Below are experts of layer 9 (counted from 0) of a mixture-of-experts language model. Rows are named router (the router's row for the expert), up (a neuron's input weights, with its number) and show model dimensions 0-159. Each number is 50 + 15 x the weight over its row's rms, rounded and kept within 0 to 99.
Before each expert's rows: "comes after" lists some tokens at least twice as common just before its tokens as in all text; "gets" lists some tokens that make up at least twice as much of what it gets as of all text. This comes from a sample of Wikipedia text that the model never trained on. Tokens count by the router's weight.

# expert 16
comes after: " |\n", "0", ")\n", "\n", "1", "2"
gets: " |", "|", "-", ")", "th", " -"
router:50 38 76 45 61 45 75 30 27 47 66 43 23 61 34 34 29 60 38 54 70 37 42 51 64 44 54 67 30 59 57 47 60 26 42 49 57 67 45 84 50 46 41 13 58 53 45 58 24 22 56 48 29 60 59 33 67 58 56 70 48 13 38 42 66 47 58 51 64 48 35 55 51 40 50 44 65 56 31 47 52 76 49 40 47 48 45 40 56 56 55 60 67 51 42 17 44 76 43 64 60 60 61 34 40 57 40 77 63 42 32 69 50 72 56 47 37 56 51 44 43 33 32 35 65 17 72 17 54 58 63 63 67 71 52 76 63 78 61 58 40 76 61 50 32 34 64 41 60 59 30 39 24 16 33 39 63 33 34 39
up7:38 86 35 41 40 74 17 97 47 45 47 65 61 60 55 30 44 73 78 47 60 32 60 24 63 45 47 22 48 13 40 55 16 66 70 65 51 54 47 65 67 58 44 50 23 58 50 52 73 56 45 57 50 46 51 39 70 65 39 46 28 45 71 51 35 33 23 67 65 43 66 77 50 38 76 36 60 46 70 48 42 50 38 66 32 34 65 40 67 31 43 49 39 40 47 33 54 50 65 48 38 39 67 42 51 56 46 47 47 42 45 45 14 36 62 66 70 27 50 49 71 49 51 46 45 41 42 43 60 64 59 38 60 60 51 80 59 31 45 46 54 44 45 45 58 74 60 66 30 10 40 53 70 77 33 43 52 50 42 51
up8:44 52 48 56 84 74 63 70 99 46 65 51 87 57 47 64 47 42 41 79 64 54 65 55 16 55 59 30 56 61 63 54 33 54 69 48 73 55 28 69 36 45 80 50 34 48 48 39 68 48 27 62 49 32 66 72 64 53 48 39 58 63 68 52 71 43 38 56 66 63 47 82 69 37 58 38 64 73 49 53 37 68 59 37 52 50 68 50 39 50 51 31 37 36 60 60 33 59 33 35 30 26 52 54 64 21 47 63 60 75 45 12 44 43 68 22 44 53 44 64 39 43 52 39 75 55 33 28 58 47 40 59 27 63 33 52 75 49 45 59 40 30 47 47 44 53 64 66 51 50 39 38 32 36 70 34 52 54 53 55
up9:59 44 41 51 39 55 54 34 50 77 82 58 08 72 58 45 44 89 79 55 38 66 21 36 75 47 36 65 36 59 50 44 80 34 29 55 61 49 43 64 36 31 49 63 46 58 74 36 51 38 29 11 49 53 58 61 67 64 56 63 73 57 65 40 39 22 55 37 72 46 38 32 33 40 85 62 41 42 98 66 34 56 53 64 40 43 44 43 61 35 76 56 51 54 49 45 55 43 41 43 63 44 39 32 36 41 51 40 72 54 55 62 34 27 53 72 29 52 48 72 64 45 67 36 53 50 36 38 40 53 41 34 61 47 33 26 45 75 52 52 37 49 51 51 63 39 50 69 59 44 59 36 61 19 59 61 46 49 30 46
up10:62 54 62 47 71 23 40 61 63 65 72 71 45 49 42 43 51 60 48 38 55 14 58 41 55 64 59 54 88 42 54 62 52 50 46 67 72 46 19 71 28 48 43 68 51 43 34 49 39 53 36 37 57 82 62 25 38 49 50 52 57 50 65 45 61 37 25 42 55 47 37 50 68 45 74 41 54 46 51 67 26 71 69 51 58 41 54 38 57 50 42 36 14 68 44 49 56 37 61 55 63 48 74 22 61 36 51 54 73 54 37 23 62 10 51 31 42 36 29 49 27 43 49 48 53 44 48 51 45 39 54 43 36 46 53 78 61 27 92 60 44 47 49 23 61 56 20 41 71 51 66 53 69 47 62 67 52 74 41 96
up11:36 43 74 46 53 82 57 52 54 42 43 64 35 58 56 59 47 64 68 70 21 53 59 32 56 60 51 53 55 62 45 39 49 60 35 54 37 43 41 83 44 65 31 80 54 69 50 43 46 36 49 52 78 46 55 56 45 79 49 88 84 44 66 59 62 15 67 47 36 66 38 26 30 59 48 50 50 71 51 66 53 48 47 61 61 42 57 47 39 54 40 55 41 37 38 46 05 49 59 40 60 38 63 41 43 34 59 74 68 32 46 49 52 47 68 48 22 57 65 35 62 43 63 25 44 39 52 51 56 64 39 50 67 49 70 47 58 71 28 99 68 61 21 69 47 33 66 47 46 55 41 23 71 60 44 50 41 18 44 55
up12:67 42 33 65 12 45 19 46 56 45 62 66 99 33 61 47 45 52 47 40 60 32 70 50 65 54 47 50 56 39 56 63 51 59 54 70 55 47 43 52 51 66 56 64 66 35 52 55 56 56 48 50 30 45 37 61 47 21 37 22 43 58 57 32 41 36 29 44 46 49 38 50 45 59 86 40 43 53 58 26 20 50 44 65 69 29 56 40 63 36 76 59 13 54 64 60 51 25 69 47 29 36 62 52 51 40 64 66 24 31 54 33 29 45 47 31 54 52 46 58 48 52 51 77 33 64 46 76 42 55 45 46 41 62 36 58 50 63 34 48 99 47 67 32 81 51 26 47 50 58 72 63 53 22 45 65 38 61 35 62
up13:54 46 27 58 43 55 44 36 61 64 54 75 37 79 59 45 56 43 56 43 99 31 44 40 51 60 44 35 51 37 54 53 45 47 35 37 34 63 75 58 67 24 41 34 51 39 25 52 33 62 47 52 47 54 50 78 64 54 53 41 54 48 64 52 45 37 38 54 49 76 58 51 51 23 63 46 43 49 67 58 56 71 68 46 65 40 23 50 23 49 38 59 44 71 49 46 26 30 67 44 38 37 46 32 53 43 76 74 58 47 47 32 71 32 26 32 23 14 43 67 65 55 47 55 74 20 38 60 45 57 52 21 65 57 61 54 28 49 36 59 72 78 39 44 54 65 64 37 14 51 62 26 57 59 49 11 37 41 65 63
up14:44 39 48 56 78 54 74 44 42 55 68 37 44 38 65 53 57 52 75 70 76 67 55 61 71 43 42 48 35 41 54 35 80 56 45 45 81 35 48 77 30 62 48 30 53 39 53 45 49 30 77 57 30 69 35 35 44 40 52 59 50 41 48 37 72 49 63 78 55 31 48 69 59 46 86 37 62 21 55 41 74 45 39 70 53 34 68 64 45 51 53 57 74 35 63 54 33 35 39 34 46 38 58 65 35 33 56 23 53 39 41 34 61 55 67 26 70 79 49 77 34 73 57 32 62 45 45 42 40 31 36 51 53 44 66 52 58 65 30 53 61 28 79 35 49 89 44 71 31 44 52 50 34 69 59 26 49 49 60 77
up15:51 44 24 55 76 59 72 58 45 52 60 42 39 71 65 87 50 30 47 59 64 80 48 51 22 48 24 53 38 44 62 47 21 58 58 21 52 57 69 51 50 46 59 35 38 52 54 54 61 69 70 60 57 28 54 44 41 45 39 17 52 62 44 69 56 60 40 57 26 69 27 47 53 39 54 48 50 69 49 68 49 59 49 45 56 64 77 54 35 32 78 37 36 29 63 56 40 59 49 22 30 62 34 66 46 26 43 48 56 44 65 87 70 61 20 58 10 40 46 76 44 31 48 66 58 47 27 48 35 36 64 44 52 61 50 63 50 36 68 32 34 35 47 59 60 49 36 37 11 31 72 49 36 42 49 68 39 69 63 51
up16:40 29 52 46 48 58 45 56 69 61 45 36 46 62 75 55 88 51 51 54 55 30 61 59 24 57 17 11 44 60 46 58 65 50 60 47 46 69 39 56 77 13 73 38 42 51 33 60 42 50 76 67 46 38 27 30 54 49 41 36 19 46 38 38 58 37 46 43 61 80 35 51 33 46 42 41 39 51 73 42 57 64 52 68 66 28 51 14 59 53 64 24 56 23 31 46 58 70 44 60 38 36 26 70 63 58 38 57 50 74 62 59 37 93 54 53 62 64 77 54 54 64 57 47 63 43 37 54 56 53 45 47 75 60 48 58 41 43 46 58 77 52 39 47 83 74 75 63 56 37 53 52 73 61 46 48 30 43 36 43
up17:50 50 44 71 77 50 37 78 42 45 28 59 62 53 41 49 81 42 48 57 19 26 25 37 46 71 47 75 52 45 51 61 57 56 55 62 35 09 44 34 44 50 44 55 36 42 49 70 53 66 38 19 65 32 69 45 29 57 48 61 54 30 71 61 57 87 78 62 47 45 42 53 50 50 37 49 42 38 36 59 65 60 43 58 49 60 56 47 40 63 35 41 35 61 56 42 62 45 47 50 64 73 49 36 61 34 41 49 47 38 50 91 53 49 58 43 18 66 44 40 56 56 44 37 40 21 44 54 40 72 43 43 65 19 59 61 46 48 51 32 59 53 61 44 90 86 27 15 15 57 62 40 43 33 60 72 33 38 64 55
up18:45 41 51 66 38 66 63 43 49 71 66 56 45 41 51 36 34 85 99 37 63 40 38 28 58 45 50 41 42 57 47 69 45 57 46 53 57 43 14 71 21 51 49 52 59 48 59 58 73 47 35 26 59 51 69 59 58 49 48 59 54 35 59 32 60 42 63 42 53 74 52 68 38 45 96 46 35 42 90 57 69 63 48 66 62 23 45 37 48 40 56 68 24 65 39 38 23 12 62 61 64 39 39 21 40 51 71 61 55 61 19 60 38 43 62 55 27 56 39 61 31 64 59 31 77 47 61 44 35 50 33 36 50 32 53 42 68 68 34 46 45 52 63 44 55 59 70 65 54 54 60 52 36 54 43 33 52 56 35 48
up19:40 47 38 41 58 70 43 61 48 65 47 60 82 21 63 41 71 40 42 63 25 29 49 72 21 62 67 55 28 47 55 77 50 55 34 36 57 39 61 25 84 57 68 55 56 51 72 54 66 60 40 51 37 35 37 19 58 28 51 78 42 25 50 40 75 43 50 71 56 49 60 23 38 48 63 67 48 51 43 41 46 57 33 46 41 31 42 61 51 06 65 32 25 49 43 66 71 46 30 53 65 57 58 52 76 69 45 49 43 56 00 57 79 46 49 64 47 49 27 21 45 37 49 61 47 32 48 44 48 78 34 47 51 33 43 40 50 49 37 65 47 57 66 55 62 43 62 79 35 44 49 55 46 69 49 45 63 41 59 48

# expert 14
comes after: ",", ".", " and", " is", ".\n\n", " where"
gets: " and", " The", " that", " the", ",", " which"
router:43 42 36 67 57 46 62 43 43 40 69 60 56 40 58 23 29 33 13 50 49 44 37 62 54 32 58 44 40 45 35 43 08 38 31 29 47 31 37 47 51 37 41 62 64 25 20 46 32 41 63 21 55 30 55 41 55 59 43 67 54 59 60 68 63 25 75 60 39 52 58 42 41 45 24 70 35 35 53 33 33 59 26 32 25 37 60 19 42 19 33 71 71 47 26 36 56 54 71 59 36 55 63 60 62 60 48 25 38 48 42 58 41 50 57 21 71 39 49 65 41 77 58 38 71 48 23 50 54 35 55 37 23 29 41 49 57 46 44 51 60 36 34 28 84 49 44 35 24 39 44 63 54 55 49 59 72 43 49 54
up6:72 48 15 60 57 35 72 27 52 58 41 38 33 80 83 35 82 47 50 52 50 54 41 50 45 45 46 31 40 54 43 57 68 54 44 44 46 74 37 46 61 38 45 32 25 44 60 45 75 37 41 67 40 53 60 51 54 81 37 15 44 42 40 61 59 75 68 50 54 63 37 56 54 45 41 51 32 70 51 38 69 74 50 61 46 70 72 62 28 52 59 47 37 49 53 52 44 35 20 17 49 46 35 73 36 72 72 57 41 63 62 56 40 48 42 53 45 55 42 56 70 73 64 70 77 48 58 48 32 39 41 73 54 71 67 37 12 46 39 37 80 43 60 25 43 57 36 38 63 15 45 45 32 40 37 54 39 73 44 71
up7:55 69 33 49 53 60 41 51 54 61 62 66 41 65 51 49 24 74 40 77 76 09 55 45 35 53 55 52 53 48 46 56 64 51 29 52 54 44 60 49 71 63 58 48 43 29 31 44 44 73 40 38 54 44 59 59 42 66 26 59 41 39 22 54 36 31 49 69 11 34 53 65 31 43 30 32 63 39 42 59 90 60 41 36 47 68 36 51 35 73 59 58 48 26 49 32 63 54 34 36 24 45 38 45 52 44 62 53 46 67 56 47 46 26 21 81 73 36 55 58 42 76 58 37 59 47 40 72 52 44 19 50 76 67 38 99 42 53 49 46 48 72 30 49 43 58 50 42 58 34 56 39 64 30 38 58 72 45 46 70
up8:45 55 00 67 43 47 63 33 96 68 53 60 36 54 59 40 39 47 48 48 45 34 12 51 42 58 54 64 71 55 47 71 50 63 28 42 29 22 73 50 21 66 57 50 53 49 56 65 55 49 52 63 46 69 51 53 49 32 40 24 48 54 31 56 55 56 29 29 45 41 40 17 81 78 61 58 58 48 75 58 41 46 58 58 30 41 25 50 56 55 69 37 54 58 50 75 38 52 55 37 51 66 58 70 48 65 63 79 28 66 27 42 47 18 46 60 43 22 19 45 53 49 28 43 33 71 57 48 35 36 51 72 40 71 48 58 80 41 44 45 64 44 37 48 60 53 60 41 60 34 48 56 49 52 56 32 50 63 23 49
up9:55 39 30 33 53 40 37 53 57 70 42 71 48 60 31 70 59 34 67 55 54 52 21 37 47 51 61 54 35 46 35 26 63 43 56 36 53 59 51 63 51 33 72 64 63 57 61 62 37 31 50 41 55 28 26 46 40 69 67 63 25 76 39 64 55 23 40 69 62 49 48 62 35 38 35 83 67 40 68 39 33 75 32 95 57 41 63 45 29 53 38 49 54 61 61 64 68 67 50 41 87 45 62 47 46 63 52 48 55 66 38 50 52 38 40 51 55 78 54 23 67 50 44 57 43 62 40 22 41 34 72 56 54 84 53 44 61 75 47 72 52 44 36 70 63 49 62 72 52 56 87 56 71 30 20 32 33 31 44 36
up10:49 57 41 37 52 54 70 39 41 46 72 62 57 37 45 73 51 48 40 71 33 49 39 49 60 58 51 33 24 14 55 66 59 48 23 41 51 38 90 61 24 61 58 37 65 63 77 56 49 67 49 53 46 56 38 35 41 80 68 13 41 54 25 60 47 23 55 53 51 65 35 36 50 50 48 45 50 62 50 60 38 62 45 51 74 13 71 55 52 31 42 68 54 30 55 47 49 68 29 32 85 55 44 56 62 37 66 51 40 74 63 67 60 44 14 57 34 61 41 53 59 39 43 44 50 54 45 31 19 27 46 52 28 48 27 48 29 47 86 68 73 43 38 44 51 29 62 50 53 54 69 54 38 34 25 60 68 37 36 35
up11:36 57 48 69 40 66 57 46 68 70 57 75 56 50 72 48 34 90 56 45 58 59 49 58 42 52 60 48 64 69 16 29 47 57 40 57 62 43 55 52 36 40 58 54 42 42 67 35 73 45 43 44 63 54 24 45 19 55 43 78 75 53 50 35 37 15 37 60 10 52 46 30 40 72 30 40 34 79 62 77 72 59 49 65 58 40 27 43 22 41 34 60 35 64 46 65 28 57 39 63 29 32 34 52 46 40 53 61 40 48 43 64 49 58 41 32 57 53 43 66 25 46 53 33 70 40 90 68 50 50 60 54 45 34 42 27 45 58 79 65 38 62 68 56 41 45 24 62 54 38 37 42 42 62 71 43 68 68 32 71
up12:61 54 48 72 29 84 46 77 62 49 59 73 84 45 60 35 31 25 37 53 40 57 63 77 53 54 24 75 56 39 77 67 39 53 42 51 59 45 58 44 56 60 63 68 19 36 66 40 70 70 50 52 43 60 47 50 36 66 25 70 31 37 51 54 51 55 51 27 50 64 56 46 35 43 77 55 39 53 37 50 47 70 29 51 35 30 36 53 67 44 75 59 44 52 95 42 31 29 41 42 61 52 72 58 49 29 47 81 42 73 25 68 47 46 56 32 42 58 35 21 67 45 51 38 41 53 50 66 56 45 50 47 46 37 32 65 50 72 48 53 92 62 58 53 68 65 46 73 48 58 59 34 45 45 40 16 65 57 32 55
up13:52 42 38 51 35 20 64 54 43 56 45 59 32 91 52 61 47 35 60 60 67 51 36 45 36 53 50 47 71 31 42 51 52 53 26 50 66 45 46 88 28 72 38 48 46 46 29 31 50 50 55 40 64 77 63 47 31 48 34 59 62 58 46 53 52 43 38 70 47 62 60 54 47 05 81 42 62 54 55 54 61 62 54 34 26 74 47 50 29 29 56 69 40 52 35 29 62 52 34 65 68 28 31 32 44 61 59 43 44 63 20 42 87 29 54 15 25 51 51 30 50 49 40 32 49 78 23 77 61 65 57 63 37 61 51 40 62 56 30 36 51 71 61 51 53 38 55 69 42 59 37 38 21 58 70 45 67 32 39 33
up14:36 50 46 58 67 58 72 58 24 62 50 24 42 34 68 36 44 77 46 49 38 49 61 47 64 66 88 36 52 28 45 33 41 61 52 60 58 58 52 57 49 82 29 41 12 43 53 60 33 29 65 63 55 61 32 33 71 25 51 46 70 68 65 53 59 58 19 58 31 58 67 41 64 60 77 59 66 54 58 25 40 51 47 47 65 54 54 64 54 46 53 43 54 32 58 46 54 61 28 19 62 44 59 61 63 64 62 44 65 47 41 65 32 16 40 45 70 62 26 70 35 37 47 33 85 45 69 22 46 55 65 55 42 54 48 15 45 23 50 65 57 73 60 61 42 55 41 64 66 63 44 58 51 41 62 38 85 32 66 41
up15:34 35 27 41 54 43 52 33 56 46 51 38 47 63 64 81 49 60 55 42 77 42 60 38 32 63 57 33 79 71 61 23 40 50 69 27 57 43 58 83 47 30 45 55 27 63 64 52 41 36 61 62 47 55 41 28 33 40 56 30 46 33 58 53 23 26 53 57 53 65 47 77 23 36 72 35 49 41 81 59 32 62 56 62 51 28 47 61 24 19 55 49 44 56 51 62 53 31 77 61 46 56 63 44 54 52 45 41 67 43 43 32 43 42 59 29 32 32 32 70 16 45 35 31 37 44 53 21 62 67 62 65 46 68 51 89 51 44 47 54 23 57 44 77 74 43 53 65 44 65 37 61 75 37 48 57 44 29 67 61
up16:32 71 49 50 56 71 50 52 82 69 52 50 65 84 66 49 65 41 37 51 55 62 55 80 71 47 36 44 41 69 36 43 52 51 44 46 36 37 52 49 38 28 52 45 29 51 72 44 44 90 44 35 17 27 23 38 70 56 51 56 55 94 42 18 57 34 48 61 51 60 25 31 63 29 29 49 55 47 51 33 65 68 60 54 40 47 65 42 41 42 60 68 40 77 51 56 36 35 34 64 45 48 52 46 29 60 63 24 57 24 50 51 48 58 28 47 45 58 45 51 32 74 47 47 60 53 56 51 29 41 31 18 55 49 53 40 30 64 36 16 40 39 54 10 68 36 59 48 34 54 70 35 41 45 45 55 71 66 32 55
up17:67 62 45 73 50 41 57 13 67 61 47 78 56 61 72 54 56 74 47 46 36 62 66 62 64 51 55 40 33 40 49 54 15 41 51 64 60 42 69 15 40 38 58 52 63 44 59 63 32 33 65 54 68 45 53 59 25 60 57 53 58 58 51 62 75 50 51 68 52 65 50 47 66 45 70 48 41 39 29 52 79 37 75 52 70 30 62 79 31 56 41 47 56 53 50 45 55 37 61 46 72 37 30 31 76 43 62 62 62 58 40 73 69 36 52 48 72 39 32 39 93 29 67 59 31 42 68 50 45 44 29 54 35 39 64 60 15 51 71 47 33 62 75 53 51 64 48 21 66 46 65 42 54 34 43 21 76 21 41 45
up18:48 52 58 37 64 62 63 57 52 48 32 48 57 40 62 56 49 37 83 41 36 21 43 57 50 64 49 33 30 63 45 31 76 89 35 69 54 49 38 29 64 33 32 77 62 52 54 68 62 44 30 55 39 52 24 37 72 37 47 22 83 64 24 43 46 34 60 26 58 69 49 55 35 62 35 38 51 76 53 52 55 37 58 73 43 40 51 63 34 35 40 54 22 47 64 65 39 54 44 25 51 56 40 74 71 61 40 53 32 47 52 55 48 66 11 35 48 64 48 46 67 38 55 44 28 35 62 39 33 58 42 38 82 21 36 51 03 53 54 67 65 60 53 52 35 38 57 38 64 46 72 21 37 41 44 49 46 43 36 46

# expert 29
comes after: " |", ";", "1", " /", "2", "|"
gets: " ", "–", "-", ".", " −", " +"
router:21 42 31 58 30 42 44 41 61 38 46 67 48 62 73 40 42 37 59 31 46 46 61 46 62 40 43 51 38 57 26 45 80 44 50 58 53 50 72 32 43 47 70 57 30 38 53 78 58 46 69 12 63 27 26 55 41 79 15 38 39 51 58 17 68 82 53 28 64 50 28 58 36 08 42 52 54 21 45 43 58 50 23 68 64 33 72 34 45 63 26 51 50 34 33 38 54 36 47 67 77 59 49 30 62 48 53 42 72 43 27 42 38 48 49 57 63 46 56 54 74 14 42 48 47 57 47 39 58 46 42 43 46 55 67 64 41 33 39 60 19 52 55 66 59 37 51 54 48 60 42 62 53 37 52 41 46 37 90 33
up48:54 71 63 49 40 51 34 71 29 67 74 57 48 41 67 35 38 35 53 46 54 27 51 42 55 39 71 35 39 47 58 78 35 35 51 51 35 67 71 71 44 34 32 43 42 47 40 23 80 53 31 72 76 32 61 45 49 73 25 64 50 39 64 49 55 47 30 50 61 60 54 13 37 88 78 37 69 81 79 70 50 69 75 31 46 64 41 49 60 45 57 37 29 59 42 46 33 65 48 59 57 46 56 53 46 75 33 46 40 45 35 52 76 59 14 70 45 47 49 55 46 40 33 63 49 79 39 43 47 44 61 42 41 38 82 64 63 41 36 56 56 42 36 21 51 61 70 67 59 61 63 41 54 42 69 34 57 71 33 54
up49:51 44 69 48 67 58 75 39 85 49 62 53 09 34 45 64 43 62 46 43 33 59 41 76 42 66 45 48 41 45 54 73 42 52 42 37 59 48 57 46 78 51 41 38 37 56 49 66 54 87 47 58 38 65 49 28 54 49 68 82 66 47 31 76 38 53 56 58 70 63 40 66 44 48 57 62 36 52 46 54 64 60 74 37 52 24 64 57 47 29 74 28 35 69 55 12 39 43 46 41 50 65 47 43 48 62 58 73 58 54 33 52 54 37 51 59 61 48 42 14 40 43 31 59 62 39 46 33 41 63 39 44 53 34 28 42 62 47 62 51 77 51 25 41 79 28 45 41 61 54 35 54 44 66 31 58 71 38 00 77
up50:50 27 63 46 49 93 45 49 58 94 45 52 26 38 41 33 40 44 48 55 69 51 66 37 46 69 48 14 50 41 53 27 54 64 44 69 51 41 53 48 58 35 54 14 52 43 17 26 51 33 79 26 52 40 62 52 53 53 39 45 46 53 44 51 54 23 44 30 63 48 43 55 41 22 38 40 64 58 96 54 55 47 48 46 46 38 52 57 38 41 50 45 67 51 57 28 40 44 44 54 59 33 46 68 50 30 33 33 76 45 36 43 95 62 50 30 56 33 54 25 38 68 42 43 54 43 60 61 56 25 58 59 52 36 54 53 60 57 48 37 43 65 28 58 56 41 70 27 57 40 74 46 57 63 95 32 22 59 45 41
up51:38 67 47 52 53 60 36 41 52 61 48 24 46 30 54 56 36 55 71 56 65 38 47 21 57 67 45 43 60 41 66 62 55 54 45 78 46 58 40 70 55 54 51 51 61 87 62 36 50 73 58 99 41 48 55 41 41 50 12 28 47 47 94 44 45 53 42 49 38 70 36 34 61 36 83 68 43 52 63 49 28 34 32 64 50 53 60 33 52 29 56 49 62 71 84 22 40 46 41 53 26 12 62 46 45 48 57 94 54 33 29 37 56 53 61 28 33 58 46 48 41 40 57 44 32 50 70 42 63 29 50 35 41 54 56 36 42 45 32 47 45 41 52 41 57 44 43 58 49 27 61 55 78 30 50 51 59 31 52 46
up52:38 42 70 52 28 28 57 60 60 69 73 39 64 40 73 39 78 39 76 49 44 60 60 35 48 48 39 56 21 45 58 45 57 64 66 75 48 44 58 48 60 59 46 42 57 56 49 49 40 40 38 32 81 66 46 53 61 28 45 70 46 41 21 34 68 28 61 55 68 54 28 37 34 56 39 20 64 42 72 60 28 28 65 48 53 38 35 45 70 41 44 63 34 47 41 36 50 48 36 49 53 54 78 62 63 30 50 63 55 65 34 61 61 65 55 41 22 65 46 28 37 48 68 69 46 41 19 48 37 42 58 44 73 86 38 29 40 32 65 58 94 60 64 45 79 42 54 62 64 28 58 55 47 45 49 41 38 84 84 49
up53:31 46 54 49 68 65 55 37 40 57 54 63 57 43 41 57 51 73 51 65 42 81 38 41 37 51 39 25 18 30 29 79 51 40 74 35 91 30 56 54 34 54 09 54 34 37 43 37 64 29 49 44 64 95 31 68 60 64 73 66 69 69 58 85 48 42 47 69 37 43 62 72 50 48 35 60 27 51 60 41 64 54 62 38 27 66 30 67 33 65 48 55 40 58 38 51 59 50 15 48 42 54 61 62 54 56 53 39 64 37 36 75 43 60 59 41 70 43 24 24 66 67 58 37 43 57 37 67 35 52 52 62 61 51 41 35 31 69 71 54 54 34 31 48 61 74 46 63 57 62 38 59 40 49 46 59 50 47 31 47
up54:49 52 39 77 31 40 70 39 31 54 74 71 31 51 63 41 50 50 60 27 48 40 56 67 67 68 59 76 42 31 47 51 52 53 34 24 42 54 65 68 61 48 82 45 26 90 45 38 38 56 55 45 56 46 63 53 48 43 42 54 35 66 51 42 55 68 73 65 52 39 56 53 73 49 51 21 42 61 72 60 46 61 54 46 67 40 55 63 51 38 66 10 12 69 49 54 35 52 43 51 35 56 55 56 38 85 54 58 63 62 45 51 64 68 55 56 72 52 22 32 72 50 66 41 36 24 38 21 61 14 53 48 39 50 52 20 57 64 45 76 51 57 48 49 70 56 33 24 15 25 46 53 70 61 37 54 35 50 43 41
up55:43 60 65 50 56 94 43 35 77 71 48 69 54 22 39 49 88 45 48 52 46 48 29 51 45 49 40 45 36 38 60 69 50 43 55 52 54 38 45 54 66 24 13 71 28 62 52 61 33 49 74 57 61 52 40 65 48 55 38 62 69 24 71 58 60 57 47 49 58 34 30 29 27 57 78 12 19 31 36 44 70 69 51 43 48 37 55 78 67 37 78 21 49 67 51 56 55 44 31 32 40 50 56 37 46 73 49 65 31 40 33 49 43 58 45 64 65 36 32 36 23 49 47 75 58 55 26 46 46 50 39 60 79 34 49 39 60 59 78 52 61 67 34 56 66 62 52 42 61 69 53 56 61 53 33 56 48 74 47 49
up56:49 50 43 77 49 52 44 40 45 74 53 29 14 59 13 46 73 49 59 63 69 54 46 62 73 78 69 58 72 40 75 46 45 39 45 40 70 65 52 43 52 64 68 44 63 68 45 54 70 78 48 40 33 25 57 63 78 36 35 68 35 58 40 51 56 51 54 45 67 44 65 61 81 46 34 54 58 41 40 65 52 70 52 53 71 57 51 26 74 40 61 57 57 62 88 59 58 49 44 37 63 43 69 64 55 35 53 28 29 00 27 42 37 45 64 39 56 58 52 43 62 53 56 85 74 50 39 48 45 51 39 29 53 41 58 44 56 50 51 49 58 49 75 33 38 39 22 33 47 28 57 27 48 46 53 59 49 44 28 32
up57:53 55 61 42 54 70 53 42 76 66 66 33 50 45 55 56 57 42 67 41 60 41 30 47 48 50 73 34 53 47 57 55 53 50 65 51 52 50 59 80 54 45 58 53 49 90 33 55 61 22 65 48 42 40 38 49 78 92 49 60 67 68 72 45 34 26 48 73 59 56 47 50 71 34 75 23 54 67 56 32 47 36 57 67 52 50 82 36 52 10 42 60 39 43 56 15 21 66 31 34 61 43 48 63 51 45 45 18 56 10 25 57 38 48 41 44 49 53 50 48 38 50 49 65 41 37 52 27 32 67 73 42 75 58 63 47 31 82 42 56 59 23 28 44 67 58 59 71 29 49 54 53 31 59 54 43 36 30 52 48
up58:77 39 49 51 39 33 49 21 42 48 58 51 52 50 36 78 79 50 59 59 70 42 67 36 75 55 43 56 42 46 51 65 61 60 37 46 39 50 48 56 26 43 73 54 34 49 49 36 69 91 66 45 28 56 50 40 57 76 56 62 44 46 30 82 33 40 39 67 58 54 38 63 53 72 56 52 56 51 65 61 32 51 41 66 51 73 30 23 43 33 35 57 54 55 42 26 76 66 54 66 53 44 70 36 51 53 96 52 56 40 50 36 29 14 44 53 48 36 40 54 77 70 24 64 50 48 60 40 37 65 27 67 64 60 47 74 58 27 59 62 38 47 35 38 52 07 43 43 70 45 28 47 55 50 51 28 53 24 46 73
up59:30 57 52 38 58 31 67 64 37 60 49 66 52 50 64 59 69 68 43 58 50 70 54 48 28 48 32 32 29 51 42 29 51 53 61 52 47 61 56 60 41 34 61 27 32 49 56 47 70 54 68 68 46 12 15 41 66 60 45 99 59 44 46 27 21 51 34 50 44 42 49 49 32 37 58 24 51 71 42 53 41 63 81 65 54 57 43 73 54 37 59 41 63 56 35 25 60 38 27 40 26 39 83 53 56 67 45 68 58 57 37 53 53 69 32 74 46 50 25 37 40 47 72 69 47 34 23 37 52 47 76 30 75 45 24 27 31 42 55 48 50 57 21 45 59 47 62 30 46 45 31 53 44 55 63 48 72 77 47 70
up60:36 62 37 63 45 47 30 39 64 64 44 24 64 47 37 66 50 69 49 43 72 26 23 52 52 48 47 29 54 67 64 55 54 60 56 60 16 39 36 36 44 55 49 59 59 82 47 57 57 32 68 63 45 48 61 53 93 61 53 42 92 46 33 77 36 31 51 79 41 52 42 88 39 75 63 54 49 60 59 56 27 19 53 58 59 73 48 41 48 19 29 54 48 69 52 47 63 51 52 36 52 15 33 35 38 34 66 47 51 53 32 58 43 45 35 43 22 35 63 49 46 37 32 41 57 47 35 53 60 72 10 44 46 55 42 55 62 56 38 48 40 59 45 60 58 36 45 72 49 65 37 58 67 74 52 43 57 15 73 59